From a checkpoint of a small mixture-of-experts model trained on Wikipedia.
Size: 12 layers, width 224, vocabulary 16384, 25.2M parameters.
Experts: 2 picks a token, a softmax router.
Training: 265M tokens, 3549 steps.
Below are experts of layer 3 (counted from 0) of a mixture-of-experts language model. Rows are named router (the router's row for the expert), down (a neuron's output weights, with its number) and show model dimensions 0-223. Each number is 128 + 24 x the weight over its row's rms, rounded and kept within 0 to 255. Numbers have three digits each.
Before each expert's rows: "raises" lists some tokens whose logits its average output raises strongly, later layers aside. This comes from a sample of Wikipedia text that the model never trained on.

# expert 11
raises: ",", " and", " (", " in", " of", ";"
router:135135134128114131129136074155120107113130087168143103161184124148122189152130132133124129067116141177116105135122081120129143138140130169135097131143159158122134161131147151167107143115135128131132100155155066155145104134157126134151102083165184124160127130101124118136162128148122142102090138123119117150128079128119122134143103121133174125126131111135146116108105147142112174144089132140138140124156122169114137161120107138154112149122095114139123099110151167178120109119142118109141139128118129113102070129121113146108102185087097109126136129104088098140199132118179120163119091116112148153109121140159101165121149140114112122120094082093110084148116156125114092116136
down31:126144105205123099112116110124131124139121111140123100089131141114128108116119097105135125110146140170164152149075148104131128144106133095096173143123094159133085122140128084145099110119132105137127175114120101117106114144093122154172132107147129116104136118116097088134085127142094138124102142099129142099145138137121106163119152140147132108119157116097141183096105167054118135178135093151135146109138175134137131145146128092112096127130153123068136172121120131128141128076103136136131112132148152091145118164058128130134148103152144122132147173108131160181159147147149101153124087139130147132114094131134155113124160166138130094128105059135105126127137117123117135139137
down32:123134150107131145175127136139149166134148146124136127091120131114132183147207141135091093124136141124134097143101117157160140144169103115189126117163145114142104155124124078099126159123115128177109126164123114153118127090150148120144095119122157137108149113118135178128100127106098105129121117108111120103173152120143125104142156157094066130133143142134109141148061100112097150152121124132113149138109142128153128125146140126130098124149131115159090136141101119162144110122107131140151112127102153137134165105105181152138130112124109134140118116082127171110138154165142114161120140137107131107149132163143167078143139104155086110130130135095089130136147097139120045159072
down33:087127121121120093084115120183142115075087140151150120103133173115105136193157133152132147156145120114129098110122145146136165140124113103099123134128146141108089142139158094143161131110095172153126138128124132136138121089102110136119097117142107141098121140130138118129126117081121145096150109060100192134148121175157165156145136097151099156101142152142113149096150112090124131124089109124119116124130124134106127132166170166120133120114125117134116128107115117109159132125160133074136093114107102125134094120142119146132127143120167131132149115100166129125115131098109128160131151098133113100146166125172101174123132132108172131052151105169111135165122149173083102111153
down34:168141130099111127161125101109183130141140144145150122165157181125143158082134151154114125159091113158131160145085106099132091177129135101135117122096119097162117102180152142157150160131140103124127123168129154111158127154135167154131128140138145147172130123128103134135143134104103102143114076108132085133109142109131115089143122101129151123120112120115125098143125111129072114127150188106129118084125174126141152122102113142098115152091138131124088131122148085082152133118119095148128146124129136126143132082109127141156163135137107133118129133116088106096154147117107109151076137101105157130114145068169147165107166129141117072110115135097147153141091112170136138093145
down35:132135129083152082161181112106116131164131142119139143108150098168134123118117092191147114153135136122123132110121127124133118097125115117152101150112139143142078070143124147142098154100173169151122155118115157108078098171094157092109114142143103125155119157100146079097141105156105143137143121121105124101158149137117111107137125136091161124118119121132118155109106128109131143076156154133132091143104130107098091113157146071170110105117149131171122144113123134102143130128127108149167166114117159144109132105132123099150129085066117146152103134121110106100074105112128139116137161122132128134132097193142158176159129147149162110116131134116176117113101143119093115121146
down36:142152142141144096125146124100154114135127113091116127112146137141137132100108123139136149105126160109131123162124123109176183157128126135137098131167094107116122121134117150097117113097129130111093116135108116141116132062139096085158134133083130085152141082123141130122154112136098127126088129119126102192150123115145145123068129199136143139111093123098093116168154115134080092145111147099164096141092106128132166085105087126113137164147142152137143157109139124194109127170091122104109163144150107128111128144130166094175090100168146130137093126118085150121134142114115126145104113174124195136137121139140125144154138100142105150153127131128114132137159120136152136134168
down37:092151061079146160117162083138112131139107141122128096107165110143159117075137138158145090166086166092132138100120085150147143136112123145152173148129123128148117134171128123134107125163135101122163105097170156128159165121152142165135156124130116140118140161100127160164136130133119160138140142110144099126139135114133082145152123126121115147116121119148129088132062157113143065115137129126136085179123130086155102133165082080097099129159121117185102132110080127074147123116116160129133185154173151132169141124149119118119113136134113147122115106125120149154121142142133131131111097126106152109105162106136130120134159133113149127157149131125109141108140112119125129162157
down38:147139128141115121161123075095114120111131142110139127138170105116143176102146132145069151151131121125138148166119148127092121134110163112181150126164102102112117114161102108086149148170094135124128064133126123139141125093135143159136141090157129133173127103090141168131131114128138141129106109077132088102130123126111179118134096113121096168163118141098106107125131159137110130138120134094139080112157149143113114139110129072138079138091161122139143137145156133167128106075129116130122112138140106145130143118100135037113095124128129123137140099101149163144118133170118152105149120144158145149133152143123110130099065160162139146159118127112115153111149160146129119122076
down39:150105109133164123131115172113142118155116162164077142142141113117133126129106149118149169118129140148097159132132109118106148116110133133109128131122148146072124167137108139134115144118120093135115158132131155118107117185162177148105144121124148086128129106100115118084141132101135143133126098146104139138141121131118127091118105121143095110131125124120090113100065127109103140185145131131106128103127075134160131122143136081086143162104120089135138139113143130112095139100088122097123140164113118134202130117096094137133095100119178131118142101146102193103123136171099175116130152109114149133111097132127074127132121121126089126134182086139132166120133132115088204131109
down40:157138163131129121127097170157161128115148146120110038118157148120126129091162104128149134152130142131119126107098169130111132157094128097118107149141166116098103135118104179157152097113123136151129154116102125097092133166133127150101152100143163137144162093084139105148174129089140147123140132079091174141076124106137083102113106162110074091129096098125065132111141120148127148106152107119113153119130121178114144097187133129134148135144120090086124131148085148141131134117119096117149145116146124105116141128129144110137144136099145156129115166158104162143155120100109112132136106160143150134150095119136158140145122140112114103185117107138098134125124155128111171144108
down41:161124158074106121130105105152127084148107117128132140120147142138128096150171163120128126144156102146100082129128111143133125115122139146127145105127157137103121099133103138103113160057143152139104147101152148132131110138144086157118084147144136135129180161169112140115144111125113189115136155110124108114104106211102122113093115085132119113124124152141137114125131123145076126085143139148160131072129110093114127160101128154168158135126170126145095103152110129136172112123111098103126144150153115152108138102148127075164123104129131091115132119130142131105115145132145152132159124144109102163123140129137146127158141124112125121156130074175086147126096076107147069148092
down42:160150106138133121112131133118136147140136132147151158130137164169148104105136127094165132151146153143118150134112143171115140124160117115124131151128132116174149165141136165109181091110131105140118140148105128114134140133138102086114109154103151131102122147139143149091063163120120144084194139137130142112152154091143125109118125127140076099147185121101100125139165188164168110167132102123103137113136141132112156119151126127112104108116122130150102144076132122118140102134151093147163122102158116160117085125121119124115071083107111127150144108139110108121144133134140072064097122117091106114131148127163107107156139087170143092166153125119097142125107121140088099113168
down43:144149122092162130109153136147128138136154114178121105153168129144137127080155099143151144130094097172081102117164096060135109124133127137111121082113142122136178102137111139135130143118114136148099136154120104126101110145133092125139129118100139121116147133133129086092169115103154148144115110124167087133096131148145141148093137140131109137097140141128137118183150162134133118138123100146112128092155124154135100165080118145135129117140106138103100133096174134046115132135087162125165114136120123140118173111118121096202160093141146099159126120148124123129114128081126097137111143158122109110171174160084174099115120146112127096132150143119155120138131170146119134140163
down44:121125178112147132142158138175099147115151172164116153124148144097163167125128100158146124111107124100088128128145141152130097147096157112135132088139120088076119104078157137104112152145166099115118144123103160088113086149139126126141100149144136108129206116118117188135161158103142153148107115133141096141093095120114127123110130150130122115135144166105139166124122129198142143159124156149107098118118123144160124149096111087107152158139110154110123128129137136112160103166139153111101118097139123136091136126122100146120144162145144076147087152142110084128118155149088125134121161083137145140117091169139116121117164126152118158133150120134118111134107158133180171124135

# expert 10
raises: " until", " Succeeded", " founded", "án"
router:098139159086116125169130097102132135140119180123145145144176135096124091144107097126140111127140131140141122152128155128172143119127129095139164131121126090099120105101097147154146075097146106117171097137136135121139134118131156128123117153080116125097120088124131123171102148163142161128149100144145148148149141162130158097114107130098129081141162127133155150093192140143113088109148127142113162123124128157149102094126160120113117138141136122096170120115094159124189126144095129087086127105085103141092160155136130149098111099140112139162147108122119123157082141124123133142147167123096082103089142072119106159150165086133178138095082136126133124132129139138149115141112
down0:137136144096138151129141084132183096153119137119136171101137128091103116133130099104104117141125121151088103112134152162151075174122124135123123106075163118119154134137097102139169161115103144113113140086132127138176134157119137099100133119165124158116108140140138123072122124121108111138124171112132177166124129204104154147116110142120104120154177131146165103155115137123131132102101133128115078141081125105118142133116077120126167105106144119083149137090131137098154098148119118110112113118114175109138156106160079091160094155095150127107100126117109141138126124111085113140143139177142160160108108154096164139160125160145137133120144096120116110119160146137130159108131
down1:144116113113127168108163133102145153111110119129131107117144159128109115129130184143144151099117082154155128136122136094112134108136126121080082122160105130159122108124144146130147121125122115116102117115164124105132116135069093090127107131138103158084103148176137118141154116115137109157141131150128123175102151140118121107121110133140072154086136143152081142121129161096106139115164166122110141150119109125105142096113095101149166141143123140123071136099117101098205150137114145125149157147132142145150092104103159126100109171151103091124134086153123093170105137116120098147052103118139123095163114115134137104170146138100103068147122144142130106127109149144137141148172
down2:125149108137125136129110100109167114147131131131170108093110164099095086150102125157107125133125095112117154136120167163124108100073128148171150109108097112145138129138118138153102106152123142179129141139130122098116121097105162145121123128159136113146089131134119085103132122097135100123144102117123146157129127092125105113172129155132156158134140069118159145125104134152113096123170141150123129094081127134150077132122138114125129082133106069078120152088120128144133117109136103154146136153115105075129116182152116138154095147161137132147140123102039089096141129134108085151146170138128127166135112137137132174090095126132132151133167163170119134111157143104114149126109
down3:083117125127073123147122103144121136092141130124105118133153151116125123136116117117125108090148121159156121095144114087096137157158153134091106144133126153131123103134123117127096123111127111145147119124106138145128113187160133151084084113135139143187126123118096124122131124130102072100080155107191179138146148122130130136158123121135137114101133098136095122098119096101103114134131149142171073114112089155125144126157109189111136157161097107118099127197151129129129181137150109109131161117151117081141123149131066147124107162137074167107164159140133113137146146134170136150172105122124131123112114112121148124134157150174126118140115154161156143138137105136107089108160
down4:130132093132115127137100152111137155143168144156109146115138133117157107154172152093151081157165144112174152145114121124079106154136131158163076140126101133103123128152117126137159175151108123145144135134169117165104094152120164109112184128116145093129132178148135125131151103141160072140117122132111118100118112097147153089152106162126066152117111163117164121098128161133164093101128118121165154153137071105142129125117120145110145139102119129142140150157104087111151161114123130160132124137119144144144108167122106099128082151149133141090118123132115123127126116158124089129086114152116156077119100133151084131132103135135100154110121183106165136090097097090115136128112
down5:150117104147107109111112093122110120092112066100170119103097145108112080147128127115119122158125141132109129110141094152178149120129115147131115164139140149149108121198157121165173127102114112143134125133109146138153142138142111161115113141130150115140165135104086134122122143150123178118049146130148161160084088153099128156065125101099111121110124140103128089104116155157122167155107160091118133168135128116129121139131128122120120146099082117125157080133122153163124153122120083134122128111164093121106137102126163134142162131117146152135122111130117142108131096149126210087127142114139124090118123126156140127125082122168115111080135136134105141154138118128135129189131
down6:168131127148147098120135110144096112109134174152164124107117085111105114109144075102131183146128117130128086141091130143119124141143163111132113145089139125127092173157119106124152139128132174142143103143110110103116107134125116111120119153132176145089131123192139133137148133142112154141099153105111136131172101157146135117111101166152081107144100159095123127119124127144162110135130135110121143131173106146163125083121157106140124100120152112151135126132129110187122151111111089184148091108101138090129134108195104131147145068148110121125147140114118111131126146108151135126161112163134112134166093144141161120157115086158102146129121159132160117111115121145043107166129
down7:124134115093111163135146140126120105102151088148144040119130101129079154113134140148133134096114111089096141155144177132127146147116146146157067110108136108158142169110098104125138135128132108096160134112131097145141118132116135117066122135095128139164131120153153177122181116116159135151126102089166146099125161132149123124143117090159091156112107121140119154125167141087111143123133117102121123111107113162107167125125128148173184109097098142124103132146148140113121109088171146119126118132126137140175128105141099150138146170132130137094104135133134130109121164142114073172105083109124142136139145156143139163159117130085103101112110115140167096112112164156132111149088
down8:094128100137084145113144116125140119147104118099145145111110130151124117102148111143143102145125132116122157123112119131127147159136140132101099131089103129079155145110146155153126123090087107116175085109086150101141127116161140168125138137160125132125122149174133112127138062134114108193116140100045044103132079127117142157122129122109095128102126085118129156107125148158108113163105124115115110098111149131168134165141152118125105114114134125125089068150103094140114124108151170122115107146147139103117113117112138128121138136158096117150113120140132095149135138117110180146174134154102161122102164123170110156152167134169170101143126116125124125119174097147116155131137
down9:106122111125140105097117113150110152145067111154130145112161111085134120154079155130082142123121143136121115174101148137146111123100111131126149111214168140142145132135114097126140114135158158189109147154118115139149085101117125097147146106112129127123139103162141153105161173127115128137111171176128115157090140147145176141136136102094081117126141138125142143148158127169106220115110154103124126126117106120140145103116141145136134151125098090082118106128109111103126067120116129103119093066135114155118127137153098138131126124140098126097126142166138107119147109118143085161093082098161160127112137146169137141135118143172111114104154134134122151121116139132129130127121
down10:129117128172143160148155127139122089107115164125131121120122087133131178125125123070096067132094085132163099195106140129109111163107108144118135144093158166175156132137148124128158086146118147140099123123113126169113111165130104133090153118221134129139128147122066112118133153143113124133136132141125095072127171112096148084133143099110140130130148113164117085146130140112149172124168129194153127148131155100162106146156098139161167139116120127123137167142124116147132172129123097121109116098131140104149098107165125131117104114112114149104114148113137136167099121111129103118124118126150125122110093133133155139110122088114144163144133110125139149129134139149116171120141
down11:126128106072114147161098150111142095167045168130080079166140146129130155082091156123115138159140078111131146090137076120118126099104135125153153116136118155159119156144088124121129085131147063127135153131087137120135156086119152098140092140102114103120117167119089153119142118144105121140145066109131152124120131147139134145133150131183104081096109116088120110162120138134129139141155083121115128132136154143171138103147133108105146092156133122119139124125140133132116108116131152129123111129146107138139108109132155138114159155127125118100155088108131167142171118106125161129182094140113131146132093123120127128109133146143121162118120109104156170149097122160106168131168
down12:131150125176136133136150119112152134126074124113078140106118079126166123101120137169113134153054101105120130165149152151132122107129105126072111123110138101151095147166136113119127126143137137129173124112119127111172158120154130123139157125136134148100125131135132129123154128143136145074096088142107113115112070121090138203109160135128149133130125165109081119117108152107104150129153133101125132172131101142153135115105096125143154130142050163131150132142130099113158160109110151128140121133129154130110104098159142136119112125097160134121119150120094117124122137178166125113177116136134118124131135112119181093153100125138188078130133120100125121120132176095173144106093
down13:134132127136110129117139168093102101116113127157153081121125133131112119098115142096161140171128120117124108183182186156151139134183121100107142097096108145117171115155104163138157093116154104131154143135133127128165126144128122102051074147122103102125133142103119130150158175095089093123137115089116106150130120112106149129130113127158122122113140116123110104110098142167132143141147143113115161088125132138114145132110137144104071109156154101121132128107136127065149123140158134112142097145106189120144107142055112137145146116108134106121093103130077116156136102127172110133129161099142129106156121149105145121139177139134147136143139123156165124133152129147126152074121

# expert 2
raises: "aughter", "olic", "ology", "ological", " study"
router:135125092143175155095137133137123124112109136097156122104097092173149148167108118152104124173122131070128159136126071129102101122121111131093087100175157178141146140122155112129109096131167148112095118125122169111137095145142090139154156130144119138146106078144136160118148123115125130148107094158142144108138131103119096135124107111155150122132148124136178130146126132144138122167128131136097152131069147088093148088126153134140154079113153189104116106122159091105100114130149129092170150114121131087167143117151148121114116137154147133106117142152130124100120155155097103078148144129138147093143134111096175095089123105176165133109096148113152136132132096131130106119142
down0:130142089125125156079097109183079103170109060152130120122076113097147183128130127073122143142120133170117125133122097113107122156116140186141168132145100127112121120129129106137121187116114124112165136108130152099073126116156137101158128147138134153118131118143118144154111124146121134131121173110149146202102123144117134156097181118143154113112149119076140109113157102118125149125088131147094141147133123099138104159108137129118126136103126114118089124160131126139104137168192137110138173107163153142125109173129134119118110134172129127118141147095143130123158112149145164143145138124145089131165174119139096115106126167144118126162168138131100146114139128148103129164146
down1:120124169137124118113103098112104140176112128110127129179139111115132141133134131167084144139126130165089120125162097116139103127171135104134106131168105134135125102139157130139137131066118100071072147118150158116127170093138131138168145126159146118138108193123141054146108112106103126150106102078096099109152158201091134165151091093141129174118095164136139096148118137079114158126145148127129135114126151143103143134101160116136144129116151131128163132126092150113151101138090146089103106128116114110136141093163123162089155108121121151098127088132149121142119128142115133117145140165097156120180095147107105160125141116130143126116121128148127130139129167107127126158124
down2:107110134128087117117150091144129124110120135071159165079100090125122133142157139100140130193116118139126086142103086161118140123140137175125125112142135141162103127196101128094139164132089101139134096129150139153090133099195116145130125099148140109108143161130120165119152097150126093099123118130110133135125152108150146138120128120086142126108098129140118126122136143143159114166150090113109130143156120121141145076145170158121111095111106167081115138103091149130146144098147169074133116138142148147151126121116127113096121121154121123131087115128170147122111147138152116139121157124110154101176089132099132186084096124141137127113147136116129168123103092179144104091108
down3:147108148100157130114122094174136139122201126124157129127128120127120150101104111147100133150137140117120145131117138154147113105122094116126153160127115176143141110121100166140127135136131132152113173138106147124109096126137134122126120154140128132124096128129131110182148137134154112134115172134142145147065114080118155155159117106093099120097135152096156149158120163106123071131160106085120126109106102156152120139127135155081098146144097107184174122160100112161104090139127185167086144142114104117123121135109100101135103139112097159145171092166157111128143114154151183143109089127113114122151098118153105149133160128115146117162087150128141148135143100088083091153142
down4:113103134126129145134126084082135115086142115058167139103154164179110171110166102111114132142104124148127115089140136163116133096134138140200094151158096126164145140140138119163145184139091135154142152103149111126157148091105107133131105130125091125157143124138125174098162147116120127099096112114106151098200146128102132146072102102092136158121154125159134136122133121126133112138121119151116135165123129158090162116131151155164135114107108160116144136184098131114139141125162141103134144109135127124153121126137178126129149125145119128138143152153125116136119155122091116156119136185150150137124116157117092136138177103125124167095098124156134076104137096120131107161123
down5:141099103145137132125088115140139104144127164126119131129122174115139152133117128128147145103167128093122127099093119117102131110136153112106108140082166088119137118143122154132153074173181119120148066154096120084131135158121126156129116136095096161146143160130116157134136130100125125098106138149155140122130120103178120120131113109140119069147135134109164156112116080116125097120111160123118134083199155148107132096108124146145158107131136126146151146125135149069109131115169124125132121113118153137104102127075076149105142148131182089133146136084127119098110099137134065132115113124119105134119129106115163152148095140191147158102078110135129117093134137114138101150161
down6:132110140134137081104129105102098121180136116146169171190110134108105109126155127124110133148129102121080121135139085158132112128091141160126143123152114142135130080130128155090115165112148139140163131096181130127103156103158080124080152141113148100114151131104160149127156126085128176116100151118122128101145102156150097160100162185135147131107138139112137117087119114133137119106064171148154129162114101149152171161106128129170153134141095106125121126111104161111083137102113118146112152140162085133094107135099130144080111097105146102123152130090116114128163109141125132121163086088145140153108162162132121112148130126125128152143132121117117119163134133104125156150166
down7:093148125103129190103128151119135124153115142140144137083109134141143092128096117105155149143144122124081220109085114141161139122125153120117119131141113112119133109127115105170127184143109102106090148104131142107151148197140137171079128133135154123105147126135106138105137126160074150108117091117096131112140139159097170141118145056112107123122118135088127161099106130181143175118121142119134121136131112146086136145099150155123122158106174095140102178141162139074129133143110142105134105114151118126203140107101139159125134116130134157126125123128081135130075121153123103143132139171118126126136120143125143156098143127131122135098120112150138158159122128144132112122121
down8:168116146191111143130140090109128101142127125118146129150133107111108123139169139132101131133107178145133156126132150113139178123139128107121143107149123127096113142126153096093138111120085135132112123154146140121080118102172100187096141115097111103135171143105132121140140118131153131134147119074162177129106119146139100129105078131173144120116151118160106163077163123140130147121126182121129146115155087133093144145138152118130141145121153106158083130144146117111105109141125121082129120094140149118161096135118121136120128124109132155087145138146088162198163160104120138157136124082166155169124166132079118093094109106121114164103126113137167114130095121156165154151107
down9:157130159100167136139143149136121177128162105135123097110162122141138109169120113113133142112109077117178141136120120144137123116136140149117094141160106067099104144109128124158128110134144129115140108095119124181105131154160112149113097145140181104125128102139193132107150104131105120119170180140155137089105127114115112133107130149136152124131093135117109152103141094115193085194099101155138123137139100116105081106099127149157117100112106113152104137131140134160140155105161134138135152118145199131132139132096090094118120112118113135108151133073136104135100145113087143111128086136140128116095125097119125120158114079131094108168117136135138113166172081120124111141122
down10:117165110116116094103115112124139152147145159137107131121136139113119176153104157159097158137149115163112138184156165085131151150122148087141167173146047135134126102104090099106114166126171151114116130113142168130084117156092131145108130116104176118095165118136150107158071128064100118104122105140158167153131142151107092136104138122137078129104160133137136133119107159110125086107117154129140103130158137136097160135121102137149126111114127116126111116140132164080074150101153114091162105140136140116139112135142102109144186150113119129132120166121104133125126138148146105163133106136113135132164150103131114119170131142100130170103133108135150150123125140126152079147131
down11:160145139139124146104173180136136086074097137120136116145129124142140133092118077117123119137094114108118111108144181124149154146128129139164157151126122104140119102105114158132156161145128132112081133139141120108172145092133116115150114113070138117143192090109094156066159117139113115180096130098124133104115139151121123122157107071113124160127104079147130105131135162101137109141150142117100132149126121115129148134150103119156088161143091145128148135118110130085145116108137127130116099108123144125131152158156153132113147133167151169105102174097107162081117132137166129136132132147113149127131130153123140118090129108152218126112170149068136119116145143102128112126107
down12:114097144124131141155160131102093120139084144171171157067115140098126128124121078176127133118118134122114155092128100123149142114110150091118130151138139146128095107135128140103140117156167127158159173154099129102182113148085150137138110129137094105120170124155106123131169138103177123134142104150128139152134152103118150126131127169133085109121104123129144131144149152140130113109077103105098115092141160216149123129133115136123142151162106096132099125171127169131132156100109136123113121115126164126109102126138125132100170142168153142115142186140115045138109139116093133099127128123116114131175147131169139110110157124112138119141083120141151092139119151158145122119169
down13:155136143134130086157122115127119143077121122115121131144126113114099094136162118103141126128171134112123125098168113161106104133105144111193124141114160097110099138130127144115126077153099132116144118153090144150131165181119139108138154123085152137110163088131160154174149108110141135127159139129101135147136113119095159209132121103087112161108117164168117100113161165150097121121099132120146103176135094114089140161137125091135146128080144144154159128163156112103128155141163098153097117116107132142124169111084147150158120106122129132131126126073110134155124105107180176092133154130118149103136130125121124112103160141158150128123137108135105100126109156170125136085155

# expert 7
raises: " husband", " boys", " wife"
router:180122106166148112115126125169129081104123077102093149162133118110122115128178089142164104145144140115110155106170155116114088116132109109122145119063160098152099113133153099150172166156098141121140109164210110119146128173101110119134131129115119089104121161124097121128126105097116146154143146147125119120137126129124179163119105137124135139123129151118100148131144114134140145134108141094153141112118126168110102208123107095125128139074102159147121140133132134073106090108151137122137132133123134159186113104122131139129155153162127126161115142139136142123094110134120176161137110112142118131115109126137129150058114096112119157118122073105139106126153131145116136115108
down0:125153124133147179086134131166151157118119136136136150158108095094104114113163152112135131128073134114095140155118077121096115139126118124125158136119153146142112143113133092126121128118137117098139129129188100121165116189127162122106130102149148158155150152135141204115149118138164137121146125167163150112144133116116128153128073141100152122120097131127117112147131082141091142114080096073109151122141107116114126133096160098152090161110072115094104149114133110148160108136118129147162117113100143138174136133112125151133116125088093119148152129128134144129154109126113096130173166103156131153157160128163178117098115144126102169104168160103114160144142134098127150172117
down1:147136142114126133083150105133090158127097136177097095126108145064088124118158124170145143143145136160115123170138149143148141124102153163130099111154136110131121132144110157127152130142080110109099115124112103129112137088109139148110117127150100094105126170081148106189127127128123182118109170096119110113123138141127129147123097167152078122150148113126123160144118136149150099117152132104116151126127115176136140158150140105122143113118142169113116173119145107121117115121138121095166148161162084109110134119145079113060131109139137105109140176126095082116122139102171134133111177152105091146128120099097121136115081092188101102139135114134111133107135142114119138101168
down2:133128072140122166105127138118103119122084133124121133133112130098105120153093109114140138187102101140101176130203154182118110157134120098149127129113120117140123160147159135135147141115087166093122131095133154138123109152126131154145117153094106131132121120141102132127178112092172103115120173108090114191100099110096151143129102129120146143107167154134133128145107107114154116117127145099093121156138114101148129174161099091127124105135108122111129151126125146089113143145107120129155144117159128115117072095123165164092111119110135154113116141075108109113144105167135180120142160134164126193127129127132080164133142125132106162124171107132109112121097097151125137101164
down3:131131117136112119113109132149143130142127143098104142133128138124197164071183157164165121144100149131130088107126130098142141149153101117148169159164125103151102079180152129169106089103135121081153119150119141123120097099091092149125152140147101121151150121096105155099154142141171141088081120109112123133099149110114129118126113164108106129130100172100100120098131136179132167126127158148152120128119104134109108193133149131116113130123112171141150097133169107134158132102165156111103140096151121108129132119116135134128155163143141140122139134154070128106101147105131129112130165117125166077117136126130102138108161128079118130150186131091130090111121105101118146112129
down4:148100155082082097113114126207151115142146166113115134143149167098136076120171131189125157156110130134135146104159118137141088124130124114146105156105109114126135116137149096115133106174104115099138090100094101144146124134116175069100142114126108126143142163118104095126124105129116133135150095087098115144106098120159173139148166116139130111164080125144123152088117122085132169140175110135078151092142126106117150142134116133143127109125183123148111097119135128145143126131129100128104153163106088117136097114109130079106140139130126097119075151099141122097118131165118122130159160118129122111123144134152129132174140119143153143107097098133116144129111166078130162119107
down5:096113110123125136114112127127105114132151101153107141120112110135137132164112169160154160135156161111119155139171120141117136087141134078117113092116138089137136159152122109119158100124105146160110137125167123146092128125130114156124144104158154107139127116165054135149094122108149104133142121138164151127178150126159120138131136178127119123100119111136132107092078118117144148141114124146186132125125115135128116110135184127109067116138133106129129109125132124088060112091110156074154135138110081175158132114134125095150089151144131138150121095129098101161122137122152143118117069191113126155182120157147131119114116123102161138125110135127089070080140118113146122116134
down6:166124153108141134110141077140158143096110137100119138117051125126147161130152102101102131128173123147098120093168135135116153075152141109098171096129116109161129113110147108137167156155136119133144157108134157127164128048099129117130173166128129111132145128117122198080153141127138130170112150142123141159146160099160131104118095122106122139127115103119138126147148162167134133130119164148107138107151122129113130160126109109096128118128118083096144158120132133121163135167108115122103107122123143141083106120112106103118122160153098134154111147172094140114130109136111119127143124184189099124110183119170131168131145123151146141103090127162104106105130086135139132118117
down7:162150098152128147136096102123135155134085137062124129103089147123081089134149135112121151117128113120150155152138085148146123130092121074155101165165172120075124107171106170143121119127096152119144155151129154131163096105127133125135125135091155137104118193099122145161147111124093164152126171109166125126117145127090151148136120131130117145119064132142125129151135117130161144126119100135149154133155096099112087116131082119129148115171121139106161116097135133122108139139109105126124111149126131140125145050089119117109152143056115132127149144126076132117128132147113123160117135097100147128117137137140108164141116116142131139134149158173099141099089112163142109096101
down8:138108180145144150103117117130162143097132107127144126113170103105142121162132116108135080101146113118124104117131133126159129130078114076132148185130097129116116211159098135089142148107122155094187151114122091117155123137139120120175150100137133120188119112144128141133118145145147159110162122149162100097147135116140145111105118149083129135162107105138155095160143149145122099089072109111120146117155072093116124130106101103113088126092161116161096128095135088147132143116139132084122124125136117133154106131146113138113157152142153140124097097121154127136148110143148103135122100130141131104153126165157160144141142121136144118194108130119103183127143118151115091087141
down9:132108147135126112131116134158134093130133112124093123155109128108134165137144154091149117083123119161176098162125077151166118126131119111113107118078106121129134119130128101106109154157113143131157125092159153157105113145111119137116143181080132147138133137106186099129170146139120121154161107131154082139091136127125141120080133147111148118111120117127141110128119115136095107090104078176106121134180151111117130131168162138106111122136104147105171139134151101162107145065085117129130131146100173124141156131134135152110186138131132141147167110129114082119170182121127164074144160103120108131171140108154144125108107104126140146177108124105150152109139136147142144082102
down10:110119142151118120145111144117121169096130103113133128110149115125127122098093158142145140121171121088170168126187117117113100135165140160151164172108101119177125120125112145110122091098128082151112123081120165122118104124127117137144096116124105152126145123180121143103118128112134113131139108159081119109130141079134130099128157144173082132104117137140102130164146119114104089101146181112140120125124125097115103107152089110120130123193111193141115137120130096177102157124131147112116132120134135103144130130099182097121134169140144163134123074122094122111121126127177139102129138103076117111154151145109113117107160118155112136131113100172133130137177164185149156123114
down11:157159114160123089127124122116140116127162113101123137123085107129135103125143155199100142091123145129140133137135160164129110137106102138136134085136133124098112099149121128116137080128097155143167124138126151182130117102151157118109116117140158134111146178161106118135148128103123150141109133133125153145152135138107145126154145121150110181151137120101182106064172138135111097177156153161118138136154163155121129100162125120096141081112137108124132154131114127135117136094134143120135106108138088157113130136082072113116104150121117096113113140077079121161140177134106105124139133063121109123194084128120149141144101102128136158059152093133146139136108109151126111133118
down12:116120091146116172105121197092154135106109107140093110132115064154130153096096123127081143131159145110138138138149130134096170124124107104099122100168157116164128145141117101128098127102085130126144163113113106094152158123120160127126135154129122111171109134117097100111158096146160112124102108116110113138173131131107152146147151070117137137152111126118145130165145114136104153106119095121115075102118177140117128136142123159087140097127081118134131114120096128088141148130177140144130126114160114154114187144128143142141134144112127112119105111117116169121137119070111115153119101133141095152180132104157173130168089103154098121132140134117126100164120121113134119117204
down13:167144144117151110127144144127125111141156114120130157104109139124151110159138091149130111152161104112136125173127141122160111137129148115115147116150120132135182134154133114159124140169110153161115108112148157119115127134135174127055157079069096124126137150135083089142158093133164082099121114121141131127124100104144103136121146117138107122127158112113135094139116121160128086160136172145114104125149109161132102124096164146119119120126180148119113104138149117162041166123123135099133127092139142104133127103144124067129123124144091142088101161129105119114094104141130095130146154167086109146127180105156158135156134125135114129153088135128083141075119138170117159129095